config.yaml
n_layer: 10
d_model: 448
n_experts: 16
experts_per_token: 1
d_expert: 448
d_shared_expert: 0
activation: "clamped_swiglu"
moe_layers: [0, 2, 4, 6, 8]
router_score: "softmax"
normalize_top_k: false
routed_scale: 4.0
balance_loss: 0.000988
balance_bias: true
router_z_loss: 0.001
router_noise: 0.05
router_bias: true
init_std_router: 0.0311
lr_router: 0.000648
vocab_size: 50257
norm: "rmsnorm"
norm_eps: 1e-05
tie_embeddings: false
optimizer: "muon_variant"
lr: 0.0156
beta1: 0.95
batch_tokens: 131072
seq_len: 1024
train_tokens: 396500000
steps: 3026
dataset: "wikipedia_en"
Below are experts of layer 2 (counted from 0) of a mixture-of-experts language model. Rows are named router (the router's row for the expert), gate (a neuron's input weights, with its number), up (a neuron's input weights, with its number) and show model dimensions 112-223. Each number is 50 + 10 x the weight over its row's rms, rounded and kept within 0 to 99.
After each expert's rows: a language model's description of what the expert responds to. This comes from a sample of Wikipedia text that the model never trained on.

# expert 14
router:52 59 63 50 51 51 71 42 35 41 34 69 53 59 49 51 51 41 62 53 84 54 65 66 58 57 42 45 39 16 41 54 39 55 47 29 39 32 49 43 53 80 59 45 50 52 58 63 57 65 46 49 45 63 59 51 55 48 52 46 66 58 64 45 41 51 32 61 41 48 53 53 36 61 47 60 74 57 33 66 64 27 48 40 73 55 65 62 54 54 71 47 39 58 68 59 62 36 47 64 40 60 49 54 63 32 59 57 59 51 49 61
gate0:50 47 42 53 50 54 47 45 52 34 34 47 50 60 54 57 44 44 66 28 68 55 51 52 64 50 41 39 41 48 61 59 59 49 47 58 59 44 67 47 68 61 53 55 44 70 53 53 52 56 50 25 42 57 46 38 42 51 47 63 32 75 41 49 33 72 56 37 57 70 48 48 50 48 38 38 45 38 60 44 55 45 35 38 48 51 40 41 56 40 51 54 68 57 40 51 45 55 54 46 44 50 52 38 60 51 56 54 42 57 51 74
up0:57 54 40 58 48 52 48 44 48 39 50 50 40 55 47 51 59 41 61 50 65 53 51 39 69 57 46 44 36 33 64 49 46 45 59 43 51 59 66 38 56 71 37 44 34 68 53 59 54 66 55 28 26 39 46 49 53 62 42 60 45 60 53 50 50 65 66 40 69 57 55 44 45 53 32 47 44 48 60 43 67 38 46 39 33 52 50 47 55 41 51 63 55 55 40 53 40 57 50 56 52 45 55 45 59 48 51 46 42 60 41 62
gate1:51 36 45 73 55 39 54 61 42 47 46 56 41 56 30 57 38 48 43 52 47 43 45 44 44 57 53 48 31 52 45 70 49 33 62 44 51 59 60 45 46 63 37 50 44 34 57 46 42 51 60 49 58 35 57 38 51 37 46 58 45 46 58 48 44 60 53 45 48 64 42 56 48 55 61 35 54 59 58 46 47 37 47 59 61 49 50 51 40 33 37 50 45 49 59 60 38 34 51 42 45 46 68 58 46 69 51 54 48 41 48 58
up1:61 44 33 66 55 33 49 43 54 37 60 46 41 67 45 49 48 53 33 52 47 45 46 50 47 50 49 48 28 50 31 65 50 34 60 49 46 49 54 43 48 76 42 41 53 50 52 51 48 42 60 48 62 36 41 36 46 56 50 61 58 41 48 32 48 56 71 35 45 56 36 53 65 47 56 57 54 61 55 48 37 27 49 53 75 37 53 30 44 34 44 54 63 62 63 50 43 34 37 56 43 32 60 53 47 73 45 44 58 35 38 39
gate2:43 52 32 56 60 66 40 62 44 38 25 57 46 46 73 41 60 43 55 40 49 50 40 61 17 43 61 40 59 46 47 44 44 57 58 56 55 37 46 41 67 57 51 46 48 63 46 39 48 64 64 54 62 51 59 32 58 55 47 31 34 49 57 45 46 48 53 56 47 44 39 44 62 47 79 52 49 53 28 47 47 51 29 57 46 41 57 42 48 45 52 50 48 52 58 57 54 56 35 44 36 44 62 64 29 53 51 39 48 64 50 43
up2:49 74 36 55 54 56 38 47 51 23 26 52 42 60 49 38 60 54 53 50 49 46 48 57 15 53 44 48 61 67 38 41 47 35 45 81 43 47 60 45 50 49 42 48 49 37 42 48 54 23 54 50 65 55 50 58 53 51 48 60 46 58 58 59 59 40 67 39 32 39 42 50 46 56 46 56 46 50 55 64 61 54 30 58 49 60 46 52 41 34 51 46 45 38 65 54 53 42 59 34 56 46 49 52 31 52 49 47 31 55 44 42
Word starts and table spaces

# expert 4
router:56 38 45 66 65 53 59 42 36 49 50 42 45 52 67 59 56 51 47 57 71 48 62 66 44 65 40 47 37 45 60 48 45 56 50 57 49 34 54 55 51 48 64 49 44 46 65 50 52 53 31 55 58 57 46 59 65 45 48 67 79 59 51 47 27 54 49 44 61 56 44 56 42 43 73 44 63 55 61 41 52 42 42 44 46 54 43 43 45 35 45 44 64 50 82 54 40 47 60 48 45 59 65 51 63 31 50 50 37 62 48 38
gate0:49 71 59 66 41 59 63 47 57 54 89 51 39 67 39 54 44 26 57 47 41 46 53 54 65 33 44 40 54 48 62 59 47 48 52 48 39 34 53 49 45 39 52 56 48 58 60 54 46 50 51 51 35 55 64 43 56 47 69 40 42 38 62 66 44 45 58 65 58 44 53 52 56 32 62 74 45 50 49 38 53 66 59 47 63 36 35 62 67 40 53 58 65 52 58 40 52 75 54 39 46 42 46 34 55 67 44 42 58 57 60 37
up0:56 53 63 70 55 48 54 54 49 46 68 38 52 63 55 73 36 35 44 44 42 39 55 42 49 46 62 55 34 39 47 54 47 50 51 49 42 35 42 43 54 41 49 55 51 57 63 36 55 49 43 41 30 51 63 46 61 47 52 43 44 40 47 60 40 60 53 58 61 48 65 44 57 38 65 69 44 59 42 37 55 50 51 59 48 20 40 48 56 38 56 56 59 56 40 57 67 74 47 36 57 51 51 46 50 64 47 48 52 62 50 49
gate1:68 47 56 63 40 42 54 56 48 45 47 51 69 48 34 62 42 48 28 58 46 51 43 49 54 29 34 57 47 53 42 43 52 47 54 46 50 58 75 52 49 49 55 45 50 57 40 55 47 33 33 49 52 63 55 43 51 51 52 40 49 53 56 49 52 59 54 53 49 59 53 44 38 49 59 36 52 35 30 58 34 36 44 39 56 48 58 56 44 54 43 49 57 49 51 68 58 64 55 54 20 40 48 59 33 59 70 52 42 56 67 55
up1:64 54 59 59 29 45 48 61 46 53 40 46 58 54 60 69 44 85 21 44 52 53 24 58 38 35 62 63 49 48 52 39 53 65 44 47 48 55 57 49 64 43 32 52 57 53 38 60 43 43 54 46 49 61 44 38 60 52 46 39 50 63 29 42 61 63 60 59 53 43 59 50 44 72 53 50 52 31 38 50 33 45 61 49 62 55 51 48 51 58 58 54 43 45 51 56 49 51 55 54 42 48 43 47 52 51 74 47 40 57 57 54
gate2:49 52 35 48 44 52 42 59 55 40 55 60 43 55 47 48 64 49 35 45 44 55 54 48 24 43 43 52 72 31 37 39 43 47 50 61 55 35 51 32 55 55 61 38 43 47 62 71 52 51 40 39 46 64 51 69 56 47 32 55 57 43 69 66 49 59 55 29 66 61 60 41 46 60 58 40 49 45 58 60 51 59 49 42 51 62 48 41 59 58 53 56 34 55 46 59 26 52 31 38 59 57 56 56 45 38 69 51 44 40 64 52
up2:51 56 39 41 45 57 43 50 55 52 49 49 40 58 40 48 46 54 64 51 50 44 52 49 37 43 55 60 58 49 56 39 35 40 61 46 61 47 54 31 48 57 61 54 30 49 51 62 57 34 45 53 48 58 45 67 43 59 50 67 68 58 69 48 51 40 54 60 48 29 56 34 43 48 52 41 31 47 63 50 70 49 54 46 52 56 50 49 46 55 47 60 30 54 40 51 24 62 47 27 52 44 64 45 57 44 73 40 50 43 70 68
Number words and quantifiers

# expert 0
router:52 54 54 60 57 55 57 62 44 42 56 61 50 43 53 36 55 48 50 55 71 52 49 75 45 65 25 65 24 32 61 51 57 44 50 55 50 40 40 46 42 73 52 52 37 59 62 58 55 66 42 48 57 66 38 62 58 32 72 43 71 63 65 55 53 50 34 47 30 32 42 53 28 47 67 61 67 61 37 53 52 40 51 48 64 50 49 50 43 50 68 41 42 40 80 68 60 43 44 48 38 56 59 59 53 32 41 50 51 57 40 50
gate0:50 59 58 55 50 40 42 41 58 41 52 49 42 49 41 44 46 43 57 54 34 38 83 60 45 31 65 56 40 58 52 59 60 30 50 39 55 59 49 58 72 38 60 43 52 41 55 54 46 45 48 40 63 57 45 45 52 62 49 65 61 69 48 44 41 43 53 45 38 53 43 52 26 64 59 55 47 49 56 39 32 54 50 59 45 51 49 52 49 69 42 50 44 63 72 63 59 42 55 54 43 42 59 50 53 59 42 49 45 37 37 49
up0:43 64 44 42 34 47 42 59 56 61 59 42 51 57 50 55 62 36 51 37 35 41 59 57 44 58 34 62 46 53 46 46 71 39 44 62 61 46 49 54 55 60 39 50 34 34 64 56 59 49 54 40 58 44 39 55 39 63 47 45 54 50 50 36 48 43 40 46 54 46 41 49 31 35 58 39 47 55 59 51 52 32 44 52 59 34 39 66 53 43 43 47 36 43 73 48 64 41 63 55 58 47 57 62 59 44 48 57 63 53 46 47
gate1:42 60 42 39 42 68 49 47 60 61 58 53 55 57 41 34 58 55 55 51 64 72 73 56 59 67 24 55 67 43 67 51 61 66 78 56 63 40 21 42 40 54 32 46 45 55 57 53 65 55 46 50 40 48 40 42 49 50 35 55 70 41 54 54 57 43 48 66 39 41 50 62 61 52 45 37 33 47 52 36 57 44 37 51 36 55 57 39 33 52 26 59 35 74 64 63 58 45 36 27 55 53 67 54 50 39 48 45 51 54 41 51
up1:42 59 43 43 71 43 50 56 63 55 42 21 66 59 57 46 58 47 45 50 48 53 71 39 63 82 24 36 50 47 55 48 44 44 84 73 51 45 42 56 47 67 50 51 57 65 31 51 48 57 53 44 48 65 48 52 62 53 47 29 49 34 45 38 36 49 51 57 41 68 37 58 55 19 41 50 47 47 58 27 49 62 38 45 45 56 35 46 52 53 52 48 51 51 66 37 51 51 45 51 57 54 59 40 65 59 49 63 59 45 51 69
gate2:54 62 59 53 44 44 55 54 37 55 46 37 40 37 54 31 68 49 48 72 43 37 41 51 41 42 58 46 40 56 49 58 61 46 40 50 62 48 28 56 57 46 31 52 46 56 35 48 55 31 57 65 30 53 51 35 49 68 43 35 63 51 70 52 47 42 33 66 46 49 54 44 41 48 38 45 66 55 54 58 57 39 54 45 59 47 46 53 44 74 47 60 60 38 49 60 55 50 31 50 42 58 57 56 62 73 46 61 32 42 54 59
up2:67 58 47 63 42 48 49 55 76 45 37 69 35 51 62 46 58 53 42 50 44 52 51 51 40 47 61 37 41 52 73 49 61 49 71 48 62 39 46 50 50 53 59 42 64 53 70 39 41 46 52 47 42 37 43 49 63 57 55 51 53 81 49 67 49 32 40 52 50 63 62 34 58 51 43 51 62 43 56 47 40 49 55 50 36 57 37 41 38 58 43 60 58 39 60 59 46 52 35 28 26 57 54 48 53 52 44 35 42 41 50 64
Agent and locative prepositions

# expert 6
router:59 62 63 63 64 54 61 47 52 37 46 50 48 55 39 44 47 52 51 68 49 52 64 53 66 42 45 55 39 33 60 59 41 47 43 53 43 50 47 59 47 65 52 47 55 56 66 39 45 61 36 58 50 66 54 55 61 41 54 43 75 60 45 50 40 50 51 62 48 45 54 68 44 28 49 70 41 59 63 63 58 24 51 53 56 46 45 55 61 55 67 42 57 51 72 58 59 41 59 44 64 46 55 58 47 32 59 57 39 60 48 53
gate0:60 63 51 41 54 34 57 66 67 51 54 47 41 60 42 47 42 44 53 41 50 39 29 58 39 63 49 60 62 60 41 50 60 45 62 53 62 48 41 53 44 52 44 60 52 75 46 51 35 40 21 63 48 60 45 37 61 47 38 58 30 56 45 48 59 40 46 62 35 40 50 40 42 53 33 36 40 52 48 52 58 49 32 51 45 59 51 43 42 61 33 55 26 43 49 60 61 43 50 51 42 59 31 54 45 38 69 52 41 44 46 50
up0:63 53 40 33 59 40 53 67 61 51 48 37 46 63 60 55 41 47 45 45 49 44 47 70 40 54 65 57 58 63 43 61 56 40 64 49 63 52 59 63 51 63 53 65 62 69 47 54 35 33 30 53 49 41 52 37 66 34 54 69 37 61 48 49 53 43 61 58 46 48 49 52 61 52 21 47 37 42 50 57 41 50 41 54 34 69 51 71 54 52 44 63 37 49 49 45 42 47 44 62 51 47 41 37 50 31 78 37 44 47 62 37
gate1:60 57 45 67 46 49 52 56 42 40 38 57 38 47 46 51 42 52 64 43 58 59 58 50 53 43 44 34 71 37 71 48 14 63 54 38 38 46 61 35 44 58 59 44 54 66 56 41 49 55 51 45 55 60 48 47 58 65 54 48 66 51 53 49 62 41 62 42 42 58 64 69 54 50 52 51 43 49 56 16 57 51 63 54 68 37 45 55 56 50 50 45 64 50 49 34 31 27 61 35 55 62 63 58 44 51 48 61 51 58 72 54
up1:44 61 39 52 52 62 41 45 46 46 46 65 53 46 47 48 50 44 49 62 64 65 59 59 58 46 35 34 51 29 63 44 37 54 57 29 47 44 58 51 34 51 45 47 37 59 48 45 52 56 60 54 68 56 48 43 50 56 57 34 67 46 61 51 52 44 54 55 44 58 61 63 52 54 60 53 48 48 49 25 59 72 78 52 52 37 49 38 50 49 40 57 62 51 48 36 56 26 60 33 51 69 61 52 47 53 45 58 49 51 59 60
gate2:59 56 52 60 50 52 34 59 66 47 23 54 49 57 54 70 50 50 57 53 35 61 45 56 52 74 41 57 39 37 58 56 48 71 58 43 60 43 46 43 33 62 62 46 61 53 68 58 57 48 32 57 52 47 53 59 60 55 51 41 52 61 43 46 47 52 56 44 55 46 51 42 42 49 42 51 55 54 61 52 54 45 69 45 47 61 43 42 71 46 44 67 52 48 51 48 30 38 64 27 58 58 39 50 64 35 31 48 79 73 52 55
up2:68 53 58 58 45 54 22 65 58 43 40 54 50 61 73 51 37 52 54 40 56 54 50 54 54 51 47 49 41 43 62 39 37 48 50 38 43 57 69 44 46 55 65 54 55 32 41 46 52 49 43 57 55 69 45 57 45 54 43 46 47 39 50 46 41 44 58 49 58 70 46 57 37 63 55 34 47 64 47 65 31 39 63 40 51 60 54 53 63 51 43 67 42 60 45 61 39 47 47 44 59 45 42 53 59 22 51 42 72 50 54 48
Function words, table names

# expert 13
router:46 59 47 49 43 54 59 41 42 26 50 45 60 51 30 34 47 57 61 57 63 48 54 66 49 68 42 55 45 47 52 63 19 53 41 51 66 30 51 66 39 61 48 42 49 59 56 50 45 55 39 64 64 57 44 72 57 49 44 35 60 54 56 43 50 55 40 52 41 56 48 58 39 33 70 56 49 69 53 57 59 19 54 61 65 63 54 52 66 47 48 54 58 44 72 61 56 44 54 48 53 47 61 48 53 47 50 58 59 49 32 43
gate0:52 47 48 52 47 64 47 41 36 46 48 37 46 48 43 50 63 52 58 69 29 51 56 67 66 46 39 48 41 45 45 45 31 44 66 41 42 57 51 44 48 42 52 43 62 54 53 51 48 49 54 23 62 60 45 43 52 45 65 43 54 49 43 58 47 54 51 53 60 57 53 46 44 51 39 32 42 51 56 60 38 40 39 47 67 56 48 49 51 42 50 73 50 50 54 53 28 56 62 51 53 50 52 56 59 53 35 53 55 65 48 54
up0:53 55 41 43 43 59 43 46 42 34 33 48 48 40 43 47 40 44 53 55 38 43 48 48 75 47 40 44 41 59 53 48 40 53 59 42 37 49 50 51 35 34 51 48 64 51 45 37 50 53 60 39 64 56 47 44 51 44 64 48 67 58 44 47 55 55 54 48 59 65 69 47 42 50 57 36 32 61 61 43 36 62 51 53 70 41 57 49 44 49 48 55 54 44 36 50 37 66 56 47 59 40 42 49 58 52 54 42 57 58 45 54
gate1:38 46 43 40 65 43 57 50 67 66 32 45 49 52 54 42 44 46 27 74 63 45 42 60 50 41 65 52 57 56 49 38 57 35 49 49 46 52 53 39 52 76 65 52 35 44 41 58 39 47 58 71 56 73 59 45 35 62 42 42 26 43 53 42 55 58 53 47 54 39 48 42 52 47 55 44 45 45 64 61 49 56 59 32 07 52 41 35 47 46 58 47 33 60 52 50 60 51 51 40 54 43 50 45 50 46 54 42 40 59 52 47
up1:44 59 46 49 45 35 42 55 52 55 55 62 52 42 44 65 50 30 30 64 61 50 42 56 52 48 57 57 51 34 39 47 52 42 66 49 41 50 68 55 48 77 63 49 40 48 42 48 50 55 41 66 57 44 47 49 45 46 52 37 49 40 46 48 64 39 58 49 46 34 44 63 58 45 58 48 38 55 29 60 44 54 51 55 56 30 58 41 37 56 50 51 38 61 23 38 56 49 41 33 65 31 40 51 27 55 73 44 59 51 50 55
gate2:45 29 50 75 42 38 35 55 48 71 47 52 61 52 46 56 53 64 49 32 72 43 40 60 63 39 37 52 69 32 50 42 32 62 54 68 47 59 51 48 53 67 59 56 65 46 52 59 53 33 45 56 50 66 61 50 55 55 43 38 50 47 47 58 57 52 39 41 43 36 63 57 42 49 55 38 55 52 52 51 40 64 54 46 34 53 35 53 63 61 49 44 56 49 64 51 48 48 55 58 49 54 40 64 53 47 48 43 45 36 34 50
up2:38 48 45 66 62 23 45 39 51 65 66 57 43 46 43 43 36 66 61 36 47 39 36 48 58 41 45 63 55 48 60 69 42 61 49 67 47 50 54 54 51 61 61 53 54 36 44 55 48 40 59 30 55 76 52 51 60 62 39 51 58 47 33 65 50 50 29 41 46 50 57 51 50 55 58 60 47 58 65 70 54 61 47 55 46 47 47 59 55 61 60 41 46 45 54 49 55 45 70 43 43 45 52 51 45 48 43 39 36 45 47 48
Sentence-ending punctuation

# expert 1
router:58 58 67 47 60 54 63 49 39 39 49 46 38 59 50 50 55 50 56 46 78 49 40 80 45 51 34 50 37 50 42 51 49 60 46 38 49 35 44 57 53 58 46 47 43 40 59 44 60 68 44 51 40 48 39 46 40 41 76 50 57 53 56 42 48 43 55 37 43 36 37 27 62 44 65 60 64 54 45 51 50 39 42 56 67 60 41 37 43 43 57 48 59 52 62 29 55 26 62 49 52 56 50 74 51 25 46 59 43 56 48 39
gate0:58 73 46 46 48 48 55 50 51 55 56 28 47 43 30 45 49 51 52 35 36 61 63 69 48 52 55 42 37 57 75 47 43 44 49 55 49 42 55 61 55 45 62 46 51 57 50 51 51 41 43 55 64 57 42 52 47 59 48 50 43 48 35 64 54 54 50 46 53 54 55 54 41 50 53 49 55 39 60 48 59 66 66 44 35 45 58 41 61 36 49 46 56 52 40 47 61 49 46 38 23 47 64 30 54 32 49 46 32 35 47 62
up0:66 58 46 52 39 50 51 59 53 62 54 28 47 44 55 45 57 45 59 53 50 57 53 55 45 55 53 48 51 49 65 43 46 35 42 62 42 58 44 54 31 44 50 58 67 65 46 50 43 51 54 46 44 40 55 58 43 55 50 49 56 32 40 71 52 53 48 45 45 52 67 42 35 62 41 58 68 41 62 62 50 51 61 38 48 33 49 39 60 46 37 55 56 51 43 51 46 52 43 49 28 52 57 39 45 36 48 53 24 50 47 55
gate1:71 71 37 57 60 53 38 52 35 58 59 62 47 46 50 36 43 31 46 44 64 54 49 69 47 55 69 52 58 46 50 37 50 58 43 56 61 58 58 49 49 44 46 59 46 35 61 53 53 50 59 32 42 51 68 67 30 51 38 35 55 42 34 49 52 72 60 52 43 45 58 50 43 32 38 63 52 48 50 49 56 31 47 40 43 48 53 48 38 45 74 57 72 43 47 32 53 63 54 49 38 40 40 65 54 64 57 54 46 50 50 42
up1:61 52 38 52 65 55 43 50 42 47 45 60 61 52 44 41 45 35 39 62 76 56 40 55 42 64 66 52 61 44 47 53 48 72 46 57 64 42 48 40 50 51 54 63 39 45 61 56 54 46 58 36 54 57 67 62 45 58 32 35 53 50 46 53 64 63 54 57 45 43 48 47 49 33 42 53 45 39 65 52 61 32 61 53 41 40 44 40 46 19 65 68 60 41 28 38 50 47 50 52 44 40 51 69 52 55 50 64 43 61 55 52
gate2:78 59 49 49 54 47 60 47 48 47 42 63 59 42 36 53 50 46 42 53 60 55 43 39 42 45 64 39 62 55 64 31 62 47 46 56 29 54 53 59 42 58 44 33 64 49 61 44 46 50 54 36 61 31 43 57 46 44 61 49 14 53 52 62 63 47 44 57 52 59 65 60 53 41 58 63 44 49 58 66 55 55 54 46 45 49 53 49 30 49 34 26 64 39 41 43 58 42 32 44 34 47 49 54 41 37 41 37 65 54 64 46
up2:64 50 46 37 51 43 66 45 57 33 50 51 54 50 42 61 35 50 44 54 57 47 42 28 63 49 60 50 34 44 54 44 47 37 49 50 34 40 64 42 49 51 55 50 36 57 43 50 47 50 56 39 58 60 46 43 36 48 45 51 45 65 54 78 50 49 35 55 39 60 46 47 39 53 44 48 55 39 66 59 54 55 43 38 52 53 43 64 52 49 43 43 59 41 58 59 56 65 41 44 22 50 53 50 51 42 43 40 45 63 71 46
Capital initials, place names

# expert 11
router:48 45 57 58 42 54 69 55 45 40 58 66 57 62 51 37 53 54 61 55 71 50 49 58 62 62 45 61 46 37 55 55 22 38 35 51 47 44 40 69 43 67 68 36 53 54 57 64 53 62 48 53 56 61 44 51 50 39 60 42 63 61 50 55 48 55 55 47 50 43 41 47 53 45 71 66 47 58 58 68 63 29 55 56 56 67 44 60 62 53 62 48 53 37 71 45 62 29 61 47 51 47 57 54 51 45 33 58 51 48 43 41
gate0:51 56 44 47 35 77 63 48 54 50 42 36 49 48 53 73 62 51 59 40 55 54 47 46 48 70 47 32 61 42 41 29 48 70 57 45 56 66 38 60 70 48 59 61 55 41 56 67 43 52 66 36 35 43 25 54 41 54 47 49 47 64 56 52 49 37 51 35 61 52 48 48 50 58 60 48 43 48 65 54 55 44 63 45 41 44 66 46 48 34 46 26 71 64 64 46 53 44 60 59 59 48 30 48 42 50 50 37 44 70 72 45
up0:65 46 45 32 40 63 56 54 57 43 37 36 55 53 44 67 37 44 65 38 70 59 40 44 50 74 66 38 48 42 42 35 48 63 48 51 48 53 44 52 68 32 61 60 57 42 60 72 47 52 56 38 38 50 33 49 45 57 58 49 40 59 50 40 63 36 47 34 61 62 45 44 44 54 47 49 45 54 56 49 56 33 69 47 50 58 58 70 50 50 53 42 62 62 55 55 43 40 53 47 62 48 38 51 45 48 51 39 38 67 60 41
gate1:55 44 57 41 47 58 51 39 47 54 54 55 49 43 40 73 61 65 40 42 48 65 45 50 55 54 43 47 59 44 61 64 43 66 56 55 44 53 53 53 54 57 51 49 54 54 42 53 44 37 43 56 53 49 50 51 37 68 49 46 47 39 72 66 50 39 34 54 64 58 45 68 58 61 44 48 56 51 48 53 49 40 35 54 41 37 45 32 43 60 50 42 66 44 61 63 49 63 64 30 55 40 57 68 36 49 42 46 54 23 54 49
up1:45 49 47 42 55 53 61 44 44 50 45 63 39 41 37 75 58 63 44 49 55 61 39 43 55 43 30 40 63 50 65 62 38 63 58 71 32 75 48 51 61 41 58 50 42 58 44 63 38 49 40 51 53 51 56 53 47 63 41 24 57 47 62 58 56 42 43 54 56 51 42 58 60 41 32 55 48 66 56 51 44 43 40 50 52 42 40 46 51 60 41 40 55 50 61 66 56 64 43 41 45 46 66 56 44 51 38 48 59 41 63 67
gate2:55 57 48 48 49 55 43 40 54 63 51 54 47 51 53 48 43 30 42 58 23 57 66 27 50 57 48 56 47 47 59 54 61 37 51 37 63 58 32 64 46 47 52 40 50 51 41 41 47 51 55 54 56 44 53 67 62 63 47 31 63 66 50 40 56 33 40 50 40 47 57 51 67 52 39 54 58 61 49 57 56 41 66 40 65 59 39 61 55 61 29 58 33 55 39 50 34 38 54 35 58 59 55 59 54 43 56 46 37 61 63 47
up2:49 43 45 48 41 71 57 28 46 59 69 52 51 53 56 42 48 36 39 55 31 52 77 31 45 51 58 58 60 43 67 55 49 34 53 49 49 59 32 57 43 57 52 55 50 57 51 46 47 46 61 47 55 37 68 54 64 53 56 35 49 67 44 52 56 40 36 43 49 45 58 49 68 65 40 53 56 55 51 47 54 47 60 32 63 45 28 52 38 65 38 49 40 56 49 57 35 49 62 38 49 54 53 37 47 60 52 46 45 57 61 52
Subject pronouns, topic nouns